{"d_expert": 80, "hidden_act": "relu", "router_score": "softmax", "balance_loss": 0.0156, "balance_bias": false, "vocab_size": 32000, "norm_eps": 1e-05, "tie_word_embeddings": "early", "optimizer": "adamw", "learning_rate": 0.000435, "max_seq_len": 256}
Below are experts of layer 6 (counted from 0) of a mixture-of-experts language model. Rows are named router (the router's row for the expert), up (a neuron's input weights, with its number) and show model dimensions 256-319. Each number is 128 + 32 x the weight over its row's rms, rounded and kept within 0 to 255. Numbers have three digits each.
Before each expert's rows: "comes after" lists some tokens at least twice as common just before its tokens as in all text. This comes from a sample of Wikipedia text that the model never trained on. Tokens count by the router's weight.

# expert 37
comes after: ",", " in", " of", " the", ":", " and"
router:167131088088113101094157146124086156140112086098127113147091132150134091174135047125147148116087094102153083151126177178143119124090110124097156127117136070110180136165140098140183173056097145
up0:098137123172137186121139112149083113060139115117130086148043170118122112180086123120113117156102123119080118099187121102094078067086170128183163116163129117124109135103112123132094080113135146
up1:128105059111124172127188143111182139122119115189133147139124119186197117120079091126051153138070082135147103138124202161147175126131115107184156133109117067098133075150153117158132125112145162
up2:103135090121146129125222169125134176138122161170117155125091077138129114088123148153076154142067077149112089137160112118087137139111074104140169147110164114161110106119210066162113120094128176
up3:126242107109124098147120162078138088096175146137145059142150086117121145121130113140178190090109069181074088141121213135119142136069156159165104188126133116154117138099166121100053117140111097
up4:142105128134106080148085153104074052129190085157117128125163055140136151154153134101089181115124084160130063102149185121079069122070125129117068151085115147139153126128164101115074147112119138
up5:211160082130116102076155099101155100199151163171129108100095180108097099122095100140116157119123164158080184143166111127141103110106094099105182144138098175145103149108151091138155127115071102
up6:099163067087186157157118152095207073079083114120146134112126108133143090107075121134111125082117132149111135090124184140190111108126138144155142138112101087163128121134079154125165079115133082
up7:144116134169152122125105150084124126160053094097109123117132181127137112156145112154122155154106152128155141101208104127127187097089120108108133116102132135129081090136180126153143132084114162
up8:142137121158065156130165116143144136179193136109139106135099152061126124122113153084125167124133096125122108157126102076127123125136130151165138179199100118155100182129092135149146120113115160
up9:135188077152120140156151158063128071205137123124109147138118126156119149094117118099121124103149148126164098117121181093089121152137074104144115161108147129165122117100157165109179166125091171
up10:106106122148097157093067120112092155175106058082120117129108140173160168170128116139056130139136147142176117120125159094107131133130183107141087141120144074105087108121091136141134086066136099
up11:155187175093081117114114119102174106110087163111130156104181191127081125110118156076135177094100091108111124146125121098133214128163152142117167180143110130162141164130120178119156104140118154
up12:224181081110154152091180181144138142172130133184069115079083099147150143142133085143099157153111126154130161121120181131164170125127116121169138121088136117138125109178136139143147173194122063
up13:180111158110195118113100160139129100137137152132142062143150113157159128127152075187125138130081170218136170064098119104099127114105166114109113124084139111116143113118136118092101102101178074
up14:045135130203091140039100152172080126083090109168146105132099110131130065148102181150101106095066085158181063150142191175129150119123045093229127139120151132151096090114161097165129126077132090
up15:105202131103118150156112141126114103128152125130066118135146116092148068127110105082096125117121053126145107152129192072135075126115070110165124131119145111132170131157153083125101151155144122
up16:134151127207127115141063151139187126201119146187106123071096115081133065144087078129177122118140111159097136140105159124105152176091090151118172121128143134101132151132118115180148134174092131
up17:172121132059173065110145133117129135159161148174116103131123116113128110123077088084135152143097087143092093134170104127080077140041088152100146145091126176131208134134165070106104205116147098
up18:154137109164128103113124149119131135130113175110141093124027162120088165153116168116171155139117157141146152097157167111126173117004140096097178115106161075212102134130114060089132122153153138
up19:160131122187179079159143142103119163176099116163163189123089113109100127145148140122110255130142124124153063104122193114120122103101061153145089168121112092083094142181167135118135172160145161
up20:084087121084117161147124146146086126088180053105101097081117177174135145121151153106127143121115186106089120100110152102035108130132160147098069142086128156142100159112147092112076081079082200
up21:162133144106082132170071135144185197137160103095134107140147177153171089104126125137077096123132151106087151137143114087110077159158167146111143089121128132086176148087203109104081105083173120
up22:196074092083162108142086145081099111142072114154086098144093127165130147214140062162107160123169142156147135123123150110052178026187128126093111127113107125143118115124129120139087078117092058
up23:168161097108132088074100135137116095138136137124136071216122101094118114113143120078121161065153080163108074086137184131130155132060121162102079194127124115135138113164174094101041091140133122
up24:111161086112108148127154090116125173113088164141127156167115124225106150145137072184115114184067078170154093139178175110049181196088138077084159094112148159138125098117142097129121170123157120
up25:092157160113176123162112111107127082139159185171111060166150103101081119115123149167143084097106165050108095115110132183097196116127087148101109133109132163107127109125143105096069089102066149
up26:214169102132136105105094147138133079174111097080155086172084116157122078100114091112119147126151097141101138140159194096133093128050108146124130144127176085145151137118116081129135098073186152
up27:150183143236142152142119121116180087127108162129146075152124133132140155110142124105200182106152110136000053146125115150149077113108122091117136110155114145189133126125110164146108081145141183
up28:152126110130099124125087153120127102127137140157144128121138146126132154104137108149161134120026148161109150137165148104085186161077055163130141126076167110119131107164131069092119130100207143
up29:131117082123111120031195149143118137188175151089097115098059164089173110120119138154121129110158116152041114134138109054162099113108154156128135159147104161104136161106168129103158160122124164
up30:196132127154122191129125120115177111201126052149100165119054136090146115138121180087055167168100149137088141159142145156179134094099104147138184117165145070135082189150126119173136132147087131
up31:138111185143162144120138083150103184165121134148111113134165117156140108172114153108126155119169151107095144120124110104109124153078151182155198165108012163099141177140080070150136120153180145
up32:168093115102182144113118179101089107126166135102139139110096191088088171171114104136150153111170105135101111128122204168155095122120159158133142153182136096154085220153110145159135063200184119
up33:086092105073125091124133122063121087138144142178141146114115163126087194148106126146170186108117130110180112125173117183065180125122155152102088138163126116130067142200163076100124158128161143
up34:098084102144125154120138096167105176109143141126072132115161134178163103089110135152111136142136126067136129133140118132157110198095075122129092139157117091116166095111158111110081149090110146
up35:094146207147118132104122132168125172098083103112103052107136147200193133109195137133131138122146129144122159137111081045078143068121047159077118145111135115139161147136081032154157140117191142
up36:140139165119169118111071158130141146146062127127073151131144087137129154129140117143135114150116099132117145135093129079139090122154199069129141114067110152171114175149133157143095161103091067
up37:148063112137129105119150107090111100141098091085132084109072229095154161146128153107112133116116125151206080110157131165087189080148133078114071099118134139117169129179151058169123114117114119
up38:139109152165169175059132046121141125135152110121113129071116117114248007104139137109145116153142087115092076104146130157125078076143148144172118112165065189112162151121109141209135173116141148
up39:187138126144070115080088135115109162108108105163127092180139145150167154139126056128117129105114174150135127147158172074133134138116143112129088121070157163098097121112129132146057110119134100
up40:120148111115072125156172172139117100093118181122145102109047195071103146118103115140190125132081092171087103135123182172136164144066154073157202121163127133113080100085133152135142186195091086
up41:049121113153183118071143115142122122114108172139106149117078100112130102134093124039156109088139067156172135078132196086122096138135109139145145117049192099138149139185080156117144153204162182
up42:098123201116197100134131083093157135153138162079135169096141124165148047129136123114205121129150134139098139144132140138130079088107138132109091168154067203101192158160119131131121171088168175
up43:080068063121156130101101170095153099090082111162157097101122156136084149143095131138136116103173107129128122117153121140120095071118160147140117135110108131150106183149130117111105056116112132
up44:118180140149148100177136133127106078157171114159123079110135110151164012117113141129200127125127076188097028117133150111112103192056130126166109203137098147143174152061119133089076198152178082
up45:181116141111171166068121165152151154084103144149152147133152116130141160144110097149147124094136090113157135095154143142144131119147169111141148123100093124108086147129112159124151139123154159
up46:115091150073082114164112163113100139192101137095134157120082110152103133131127116127133139087137099125130128122180159128113145162125138136143104107109135176130130185115173123161108179125154118
up47:117117146051192169189056148082122175136108117102098102141154105140100145088123140089083156068177099133079156147133134103134086155161102138132144109080165090152113158150066096094107145160128121
up48:160098105094075122166133198097138146091124094111127147108060148136132147139115145121127146135150135182163088129118195162138154077126112100135115130093152131138114135152164123136090089148125102
up49:092160086140134133106094111143104109144130039098108060140093165134167194179148079118067131134156149162151144079118123096122105103161124152088117140067119092150162144132100132126123098101153132
up50:125211177183146090072153114141106097096129130143112130101105167116194137177129125132157105100112086145146085070142125129138042116126079124118123134122114103114174135197142151230126152184160170
up51:184136100103133153098148156099136141137124171148189098114092089164132168116143094126143130100129114140047105073120121210144154104098153158123141093157097128208068126099132141120085117116055126
up52:141120119099089125101115161093120123101133161146145162118158114108107164115129079118115147087135096222050074125132156194107118089101182139121126101138115128191128162095131140131096114081150169
up53:183123099179181240118118078131143167158158097123116127110110167142201048088115139085122125134130120135100130119140101189171114122152120136182175132202088104109093157132084126206117120144112172
up54:097112169159133116142117143104103095183108155156144098042133174099121138131117158116137130104107143137201143131082141133034117170139114106138138141159117087113080151118128124135168118105093114
up55:138168067134127097125135190108114125113153142072124117107124153153137118087145159098139131077125125084145098057113192132135130110116114115133153152106087141150144126241103129139149153130100148
up56:120221163202151141147122120139102096114121172204129097118124102136107176161101134127169139105113118089074086060104145159109115140087089145134116122148085135127165146119092155135102141144101144
up57:128100109156119148146116146138128203106158139114131128146137121107147121128100052051130132116101091152149066134117182115096108158136163115110187155101150125098141192100133154144106202149154141
up58:159176090075150037131153142118098104190099168130072145097137118126122105107097048135103074099117115159081171103109091118089057167138096137105134149125120188147115121223136143111153152125128093
up59:146104139185123108147079153133096137143090144116092123145104122139112083138119172118087190091109084176157168129104249128118165149130066109145124114145174098138141099149140115137087120161119161
up60:167175071166074080092144151082168108172164112172169122103114124105147146110080104116146167132084089154066101115165109112083057158096124114178120116167127157126137096080102090129127112076205136
up61:141160131109144130136116193128097108114090096163115059173127144153121128143138100141100116104054154153111141140067178113143108144166153143152077129058128091164152078163175127157073127128158125
up62:119093143138145130097213078143081192156199101109076106084165118114183017120122144096093156103138118142095110146112075114094141081163052088106159150118074168127138142130119118178110186148139161
up63:188122144104158101100099137092169130131103160125147147145117184086181097117132129090182123121157130156101118106154135070160082109092078103091137137148130080135170163159166167234152163087106191
up64:128138113114145102081080121069104076190136110097140124144128106141129084105119069108081164077142087178156137114141127121112068125117134162104096152119193102146163137126185176116102121089100141
up65:102083162148146136100081112121042158177132113137131099113093124132106161071111107056161097058137125076101096134162126139122045183124070115138125147173123105120098156101104061109219128171132171
up66:187109099121165164082160146142087093137160140093133140139103168183144134123133145137124184124154120201084110089176102121095109089098137124140129142121078175151051170108126103120187122121110141

# expert 91
comes after: ",", ":", "=", " of", ".", " by"
router:160163128099127122125144157123132159147115070078116115102120154140144124173125099071175142114119091075130101134157203167121117085127133112106158123136109079117166140178124130145161149132109148
up0:145189107167132146084124126120135105124110149134098142099130165122120112146092190118144156139112106119150132121118121194101129069163178120194165108129090110148166120159124155165066135138144163
up1:097148131118084140131131131099128177126139134148090131143132123226137126113060158070170195153096155169125145142175148104153131121093108108120124159092127130157090125109157104104100105124106109
up2:161127131102133111075116173071139134120081239168091076141025154117163120129080147165095132091125110099119153151126099097149157079139075109121137133119182059112125116175167050169112096124117166
up3:146110108133139191071060156138128143205153124151111123168099072159158143116071129128080120103178107116182096101168148149127174141101101166122170132130142109153083105154134145163096136131123081
up4:136175143122097147139223117154138160174130139128160177106149061121114085142119161071156169138141106137174120167150164140108182130106118119098124149141134131147114136181141186151164133156102153
up5:130167141145160109088149207072120160135140116164114106120150060137101098114076130081142115154104141128118134145138114117089246142111089129141176105127159126105116112126130125131156131123105092
up6:118066132149143077110105119149148119165150125125097056148111112140116077144144124071091160076091142169169137158126150079094106157111072130148127108138115128156217194135079132130143150124119127
up7:110115133091144168136117106107099123116132086209150130142094145140110182155106188137074112098086138109120103120116126170144114133143110149157151123136123106172072158121055115127121050145086130
up8:131135136162102147096112105099068172101096164139106092131120130200137155095176158147180135131162149112139105140096089055132152135123121129102127115101182151136100122089101094111147094121129132
up9:174110138092181152107079109058073170154108132144140129125098129108108133109128162144080159142152149112084057143116150139168106070150143103175178193134186125121112086119078135143099104123095117
up10:137126091179125194105178157166154173151116100177126152132116113114137106162094153109065112150149145084107081152178153129150085127111113161118195089200098089148129157227101132153116134176104130
up11:105096128105160196148053108096147077101120110113078129081129104147150101117094140132014119092151063166127112107112136097144062130153156157207115157135131098151133073165100108128098076152113087
up12:122123126062128104148166193184128226166108137134083120183154148115106095128140106130106101124177144095108117165176120068114146164067140092152108162143112110122096147177120093118164187148087129
up13:154186153150132158141065160100142125089127098085104137124157195158095181128109115146121134157143103118137132096160136183082107055161159131141117124063121150115133099127128147089091091151146159
up14:122126103162073142082146155152153085144150066174122096157104118100186048145082152066076122089086076132169109121088136074073147125175111119159140093115137109148096182170136130137108123112124141
up15:153131144185151204098094080120099107187106136145045150121106116158149159122169137127073162158124128121144147153095139111141133140117047132206118094120152111130092113157129052181086115129157155
up16:164181155141134119117133142162105063134181134184086079102132128128138149142092088143157109156143156126102120124110120188043099119060141100156159127127180149116148133081155148130116142124013117
up17:121064142144128131108079072142116135164071138043113099101116101153140116127121100147126102075153139110145113126073148156049071087181172141157112162128060175124114079135126143196155093121071074
up18:112106136159103117159109154148156079130180120224093138140108096130133087164133062180087106133149153179132139146097101110061104113147125105162131133094177126159139135145105137097116124154141094
up19:075138103153135112123115083114079139063089165094116130050146166117162072115092180142158129136128097111149068080147152148158107130126159142195177112155149158082156169191138153187118111135177151
up20:146125105133179072155120118141185140208145151088126097123106089125167000066161076187116110170104149138099141153163133153156091121100144148096111113153138127136127105131148147106159140102098094
up21:127125160160173155115118145091087133203142140124144150103143094122128099118132139179149094087128150122109152083130118129102128125134154116141129161117107112090134190169082155110112136112093203
up22:153127134161150102127098090108104126118161182157154163050115077094152120095100099191155150103100107138094141097162118103143109093147151155145143145126115091135181111148145116142074099114142133
up23:135106130124052100181072138134160221159111100050134125122139146150105108118085086101073159120124115137121145156112178156043113113087134095069127123166107104129092135152094126111160117116088136
up24:079116110113090168062111109141108182136165132117151156084105109091117128130076070107116103120139093132118113151134131098176135156132124141111140130165076097158134073121113132133127138118165109
up25:144107115143132105115133147108138131099097154135116131062107106136156138116112149176069101082203130136087066171152120127129107145136065119180141105094198130116092086132123124089132091107134125
up26:122161137146131166119129095066101153176150116136123090109122118117166051127108164137128082127033152104124072130139153185152139129135103164116120126168092191135134174120099101137123166066079109
up27:101127161124201187140095090096096098124090102192129117120102152142068139165126171154129147090094118120074083141112131120160092115147158136207184091142108079126076059163099129173115100153150151
up28:132106152155134122107098093145070186162120127124095107137145195143163159149143088120158181128137123109145070096121154115089159124087155144099135156107134130156116092118085136116149128054155188
up29:123121131105078134113121138012105144101097120151121143170064080133136085110048138109106113092157085103121116151136117152173148137123118105132121179124158077137089135125170025165122138161101184
up30:154094171167133145111066116132099083181100123092156080092149108085094119149147126193116113135128154134155112150122135137094104142044111136077111146136153152126095156149116124184192116072091153
up31:122148130168082134077098103097122139114064089069142061107095103135152130030117093124081151072127118152080057152095113144128122128175097140106167175101175121113124108083095108174143122092081097
up32:148146130121132154135150128103093144126132130122100133099103120082104090144088132147143126145123103140134093117177104126083146119111100164105117103155122150128120167131128169121100098106144149
up33:097137121159172150107132097173140148178131089136098071124115093105205060101144080189082085187145095135108085121116121121166051073129118205149126101145118115131133143123138131171104178146112164
up34:100169123158101104086127103122114189110058134090137116078085094096133112128099091197092119081127159104071099139153089114128097121125133183123142107113114125090145109162147140172138173106136094
up35:170119114125111075120200158146152106118152136201115108130128157096116111083114116127172127112053165132144123144152121092163114124064186100071175179119151128128143155103169137134137130062116170
up36:153163123097136099133150102090062166114125196125148149131146184173106133136115100123158124084084132145143136128152137130073113114108086087110105184119152125139133144170095132125130141114125102
up37:204110142120118201108125098119154132139108153142104110130085151138148089115130128113158144173093108125134129125154122173124118155141173133187184119134129128169115169111099121136106128106107126
up38:108093147121153130156105113027097105086096134053138155076123137184115106128090147120163125109113102126137069110122159212159083141164133109182103144158113145124192100093130129138109139142194092
up39:157168093170073177174131187172184089109127102097134151134154138117083125171040168064086112131160089103104101171175137146139138081178170125166130121163101085118111189154115146121116133166153146
up40:088189112107149166148202171154124123159161148218100096173114074097116125163134080153134127119138123111188128128104131077107144102132122116136154122100134095120092195154114154181136130142114136
up41:151081162132125140058124149171126130155122166121135103156139108110200109115109137121115134108202140116158107091165161082121124135109134085091175168149150005097083106171133158194106151167119166
up42:103146103092085097153147143095168180146100153089094134028112137156150129099128132085096182143159083187157151150119131117033152113127104130106114142128106110126106075131103118092056119103112133
up43:112186095200088103098103115091148111148132177167149139111148114139087135117061129077202162097113150112139179101153063122143142090114095134132138126155064148178109095125113116119086059128064117
up44:154152136156079138147096168135130078093120126081155145073163161184098129174059180068152120144180106129141112073167127158082124066145163133207090128133086122123169144128150150094113079160147134
up45:184141099156079091122127125130093199157064127105116139139126102159166164125152149110061147127117092137121147107130151127110088110082048155144134195116141170128109123166126071134139153102108072
up46:128142107101089127104129139159116193131109105117117148050145113096148135148148120184113157115183107142104000118141145140127108103114091171125166078131135105134188141166171128153123130126131165
up47:183152079095187125126122138125108189114119175082143152162174140171076153085122157121126118171085171121126142116192142171164131132055140090116129163182119164118136104078143052087179126068107099
up48:146126165066152156120137154117084147147155124219120152136120133120148141147134135115116132140155117113102108129117125114137104153089150146151222154109157053199117115167110139148134148118147188
up49:102169118144119140076122105161138168116100105130054123135120146122176126145142128122157148138130060112132109146155102104157094097097188131202128102130096070174169178140111109178126201157153148
up50:079104106136173125146149115065083132203101120126159138081135085150157101137119168159127078090109172109116096153167108191157072138136090095110121149158098164088125158114136117122098127129148147
up51:173133137203135089093198079114135113114146080166124127077166144133180116124146167091160159184103110137093075072111139143142029179106169139159177174074092127141128085102092140144082116131170169
up52:162156161081139125114127112109076145113095199148088144123105126114111149122156127122172125146111095171120104136127123075166121132095113113099130154126103137143146068156132159168072156067098146
up53:080094131106035149137177163140098137125141138120095131070113103172169094125052166051134195176160110156128122157214166148148135124050110126113132119099120078214122127149155122125143162149099114
up54:126189127128129093058164159146125205146102170072147125101118161108081150106168080147145146135138135122149102148122105112124140135088112089115174154180101122129124083125155107142148051110085110
up55:149149136140136203091110134106142157171096059180117114161109122090121108143140167137125104119157157115066154104102142141117119066128128136165130110117118077178156177217100091171106112156168185
up56:190135153149084083083115104147171255202118127094129174088123172095148101104169151113138177154145154152103134126092180110084126072125089111124146100096135124134151208182167122116125159136069088
up57:135105125159059085162127138092094082128153148139085133151128152117135117119128155038130169169129130130183178122129121107106121151068047141067145159147109172198131134162162110121118128111135190
up58:161110080208166142102098118125168119150154106149117105094111086153166114044126152063135165157157115123146136072131102133119105148088157144119154099135074093134178163153107110171071135132055160
up59:086132171144147192127132154138066116090169095173136132094117071163155155179079121134124114129119124092094048128146174150133135130087183201111137120112131092116138120166139144148084090119162152
up60:136068078174104129080067145167127134169082116112130124131131123148171177141119112105114096121146090137178155125102095156144161057129148100090108091123118144117130103137135112190101149071048088
up61:143177118053094136158184130107174189112096100131070098139088154135155165084167105071072136160133084141044098127086095113125070096125128149158123198118132138199127128147115105177121210141107176
up62:121102145106189133119051091099097111121085136061152122104095147185123113107111166135149107116073093146093063070144129203147126105097118113156136132155102155097098117135115149150130154147165163
up63:082204062122142183124126166110101114132153151148134090128112070119138134156053106141101112120117152131088085099176139114168157154063150149096163128167117096141175063129142124114037082083133128
up64:125127132124134059162155124129097089055141101097168122074147127150158109081117103142150117071114134164128092097143113194130093097088132093148110168179115167097221132118163143102130179090115135
up65:102106110165143129167179127159155150139156148166129171082125086147155107131165179132106123107122123147194097103114171139137053134171129153206146172114116145141115146163100139104148149139169129
up66:118094148082126119121147122137115044058153165170167141035135120125163107119097145125098098106125117200143140080144128120078222127102119079176136150161136106129117179134134152118120184145091140

# expert 112
comes after: " of", " for", " in", " on", " to", " ="
router:133120077147126141112178163103115172118113085124132131115130162179171115130113077069130159106079070147170121104176176151095124120117146105124124205103090106154109146146180119147158152150139112
up0:195117138089124142183160150007109153084149125098128111144132088151109189094090199157148159124058155138113128143112124110183121142090138124138110169210096147166116117122143114146097079135131125
up1:152135075184140162129113130109143147125121152160121088152027143105210167112121151101111133094131160138120127162113141133182097144098113081096140106125025157096134182136130137135080107148161175
up2:167168162125143162127120109000137135120151099160031146135133145101105144114144110109111162139107117125129168161139130073136109140133103127131106094098108131213124185114107079107133091124126181
up3:115074130066130121105088106118115161129080201167141101156108123110100095130152148109152100170072098106131128155138152111138163090042121121152120137146143109150076146167149067102156114155063125
up4:150122106067103125100147107117202138076069156123163117085114136172135157108164176133108198163092096144165098145121157071058129118100109126150149208103163116203118121124188078064151142134054115
up5:172165178174129106124108111064151150062134110120097143151177142124128128129189135134156112137088097090102068166150149079050122155107108147190166090144146134145166157123105070113114079118111110
up6:145165147098097156170173117127210092130109148106161119117116132121138099156101181175130118117125171066100134113103165117187120121190097146142132100128134123134123118168145113140060123033125107
up7:141129140132140156124127129070103176109105185095139117120120172138123124120098099133153167140107139135073112152137151144185144104108099219129146159133157119113094129130159167098144084146088122
up8:118119117143116102166099062117187136106100103061166133132121175147118095216123129121177119168097087063119091146181145102132108173118148129112128057091133117124123118147149149127115098107120147
up9:114123097097126168104175086118139108120130148109142111109093126164151097121137149108100128144172098170088148122072138169116144122146148124147125126136133122164124147094036124151128087065143134
up10:109084105078158130154095180037164119095125197154191129078143088152137116127084156134145180133132116127057073107171126127122147073099155123086149098144105155167147061164132165107131159135115127
up11:154112152134186137133159100152146129218037122097102143076150064167128118171150125156131102110164116103118100132131200214127139194118129144157130067145151136155128120129107127144216173142046087
up12:117131173139144137093105133141118107169099126140075136146096161089140145153133172250134130113143159111112067104158173128075169156119137101172127182147142140170086242055082095129153119118083108
up13:195134127149136126120114168173161160161121106132122132115151147134101156137154103145123115112143167161108046128079145095115160174142160079182118152111095092101141170125117129130142114124133097
up14:126192173144157138107170110115145138125118144167174140119087090136171146157117133160154196130088127097134125147162146150172117103120140153086144120150093152156144121135141155133114131149146100
up15:151090086066154184148150097092114114119125100161045140173138140138085179106109136146080141104150162162159077137099132078143163156175117090170150131126122144108118171093095105088119055126075187
up16:104161142050142137098186157110147231186115170105123145071093160142155110126125158068137134125120171146182102139098179086137178143182135170147081117145064097106089138161154156089131095121090106
up17:119129054108117089147120145160071105149115142128153187070141042106158104146135118179134097084148202111139188153164110128148089136091127049045108159102083114118135125199134106144135167133103145
up18:121210106139174150135136103100122109143143155154131137127065133161160121157121106073168111138118154072118190183140140134186129152111123137092138102153135168152155147171106133107113046157125160
up19:081165189155148148063155133186051143112113145129133107122170142158160092148065115157152114118193093096088143130209105138134130126117095148129162134086143126111145118119124158146156131152111120
up20:120146130095122111094078142188140140114139148147170156176141082118140166141163110120118138075168125126159157180160145122127085111123108070113098096105195100123175071150150068133142178150130130
up21:139137145088112144111126094152110148176169144183086070123143196198137135142145107102109112100158117118098105139123166094105098084123112106080119055129148094132089141128069149142127102087092073
up22:136166129094151125141158128129103127128136157052145126110119173092114144121119134202187111120072143123129146020182125128126135173110116129119093188133142081172137124129100073125138127084132151
up23:171111151152165112151097123148159218226132170062116144154132156107121154133156169157108145086136093034170082117065187120083138144098142123163198101176102112133090159105122117128175110066112125
up24:122114144187119098139193097049095156139197084128147136135141112146131150117124092075127195145079089160145133157160123104078127153112091180080116126114150131129137169130219153137111161133148142
up25:180104122150086067152135114000134102111160158105165091119116091168130127106136123160160121124105124152100084053178140168153088162087133149145112153185111133193113107127177177110108111074152155
up26:152165097134130168141177147119103103075092167139143103180128172161088176131145143163175151144150138144128108090117126098143131188099160142185168096156059128202107126126137152125118055128146099
up27:148133104065102125034136191130128142166142120140143128119084131095130068255089117165154138082094086150184097137136134119125140092111114130064133126109098179129116140162155124133175150094072159
up28:087118145149129123170124131096119143118106138131138116161107162142077160190121116122132072105105053122130122115163131143142118170131114150100143001098084157152138118150173118115098073098146163
up29:150126124123156147143117159160126168111135127083121115107140144139112099142118124130107136188070120163079128125133103139106162122146170158153113100146105095194139135118093096120194113071134072
up30:119110018105047115140115121144124112187132092132081055116067129135184092119122085128125133118121177169112127146138117142180134109140098089122117064151125162160128147135088128141094117164118147
up31:175102147187118167101146170163143086194112098167118136141146162138087167138143045220090148070154142140130110136080163188155159157169104075201117113112116109123118143083061157101167144157101151
up32:160114181130104168082102123154118176110157122122112081140130155156167127148166123164177140105087142089085168111120090125147128142102104109119130098068123133140117208171118097155129142108140207
up33:137106178126094167121102126143157117163115124106095107117116154124135165153167143106139133146165121077094020148130136095118104151117150119109146066168107142120118209133104193123099161163073131
up34:168153058148124121113219147153129085150148160126161158068060116170111107145116160159129133111127227167158121114134188096072157103160106125110124137206116134120126158098088102154205136133140092
up35:177157110197136118165119157139150182146176136140122160120108130128104107138107149150099209065137125096157103101110164236081183134120147129205133169145118128186105189147112115177214147117099113
up36:149084145157098164097150095149091104133151151093091134115109122094135139119133133180112145120153140125156105129079135121131117162080138137127110104109160109145142170122067112170121120112107102
up37:127151128168107159098124181087058071090134144173147087137091102122137091107115087113192149165161211139102130114110119155125159108079161109160122132176128143152156112098140155160140103153129145
up38:117161147123130140104105118137096185167052112104176144136134129112091219119082098141145147095110093092073129087188111148144166159184094096134146170134098061112092074161087144143194140119132116
up39:122073148147133145109149120108136183092029126086084103123069156142129132104116144133095098118127086145152073096153141076090151119070121138115170194074140113111074157111153114137134129105075164
up40:134096054115065132153135159136157121144162041164141099131112129080206045180085101154112102122144155126156105106115119158143103116159142061152107083196117129160139110110122149132112150147143101
up41:156118144163138146105167137090147158105120175161135080102133086205143143126134164099103161078058136127137099099173117096126158166092132145106164099113125157193113168123134122140142189122101141
up42:101140133139103128056155147127143110155154083118061056166094106086218141098110119179143062093151187128136089162153136117193097127074090093123148084145147192096141248109138127127094153131129115
up43:165152139092117128116102087111134108118099129129112110131080139119145092156117151066120090080117075109171126093150100102070168187099120091095138096159126150110120112137094121208156157094121101
up44:126090162170103093159078125090184148158152123134167121111123116117100116137107133170134118110054097071124075122140152119118150184118102151077147153124106123146121150093135168101092126136111096
up45:152114123141159140087151154128166079121081126117109117061085129149127087102154155161125149115113109191138095094157145114126180127119127103143131187096146132116153115131106113126168131164081116
up46:127129058090124123142140134165134149138114111144115097138142107083160092103134146169114148162095152139116168135125146162108154135142133145179078171090139127166153196135054111142100140118105103
up47:142139120130132175139108102139106134117032125141123115175115117103158130128095129176120102130107141115137063049103125167161137160144115142172203130129162098148099177082102169198127114147122132
up48:083119114097122141141196138040140120138071064101126115170078145097140083124124129133124087130122142139127127098147158183116176161125069106095122139193092133165165162145112147102098149133127105
up49:147072085139096092153130066106124123171139122094170136133089128194154123150137067111142154135159111167112107126117152132146126080147144158146157079131158140128153127128156138184134077129113202
up50:138093121093109117112123077111159168090136155136170119000132097165147110129155136115100205125082083130137082107116143140074120051139155139134146114117146102229099145138147166144140165153105171
up51:101175147104180167127150209135150131102120144156108148102144130130139142141112112199118107170119136168111114147134116113124120113129084178118145144101160137125142142060115117103136100136118132
up52:169117095100122130138138137096136116101145140128161139142151077156218117174156142110126179124136101175162132119113147110106139115091157117111110106119130129214186096158139094135107096052156107
up53:120190073161149209088141167104127169144182146107102090135076185123159130194124137165106070182091187155106124189089117120113109103102116132107081129119096121181201132134136090110128144131154134
up54:142123117144158127167081115097082181097095151108121139095146139139111076164158150184101126161118149091151110131126145127056167129051122155110133100132137153171122126106148091133124145103113098
up55:140139098162173140127141088158102117106142159162075123203111105115128145107157138167112094117165149123096086223182131098175122138132130102168172074160099167128175095139160122123071119167135129
up56:146104138135119232071177122083115071175123132061090107079110102093145175119120108105161113148165164102142117098099112164155128108139106154098080024136121112131144182158109122202123133130147152
up57:127141097125089152125144134110128133131151109099090144109100112157130175128070146154148122121097124103063118096212133180098140139116099099135137117130094149108077076176138137123199145144107156
up58:133131156135152113140124120188056172172149128072119101130123152189138123121134124145149103117152076116111135185162124151106110136111125148149159087148119152133160127163130118157133129123138206
up59:149113141160149155168168129041122086108143149141093132164080159095146071085116099111116160135135160177128141116087137111143126145150152124117151126172144109149139139115135135142140106139120154
up60:129158107125131165122136088141072128123133152169081035192147174100128101162165132099118118080132112153095068119108123077121111127152111133210149124167128120161139150097129130153151082153125086
up61:153147142159164117121101221036141136097150056137120131113059122020122139122120124135132113097043152112106154137171120117186094188132127075100183103162071112137122159182163135079114070152126167
up62:109112090123089150165139072098151135088125127078136099131163161112124119145140112107121140119086099141080057095101167145088112105138157098127173075148082073184175137140125099176109142133155194
up63:116136068031156106110095160095101125125112150146152117104144111139142113120124093081177128150121124197103096101157136139193208095105136134166125145063113071159159119117118090099174102154138131
up64:151077157127167121144145107087140062136052152122151161105124119162125082130156077082113187111169102184124132102103111145183116113140154148153131144137121125144109170146123133195182146088144188
up65:113231124172150190137122096126126088105147171072091117144157137149062151157143145159124122137127149144154116086105192119056107142118125163137128128148157122139116154087101090166146072106088109
up66:121102103174148131037132172122130066172167142138154105105109152112144066124101140100112107110119087149148139070121131151137114152085124126103090173145104125107139181163102122166162105134173149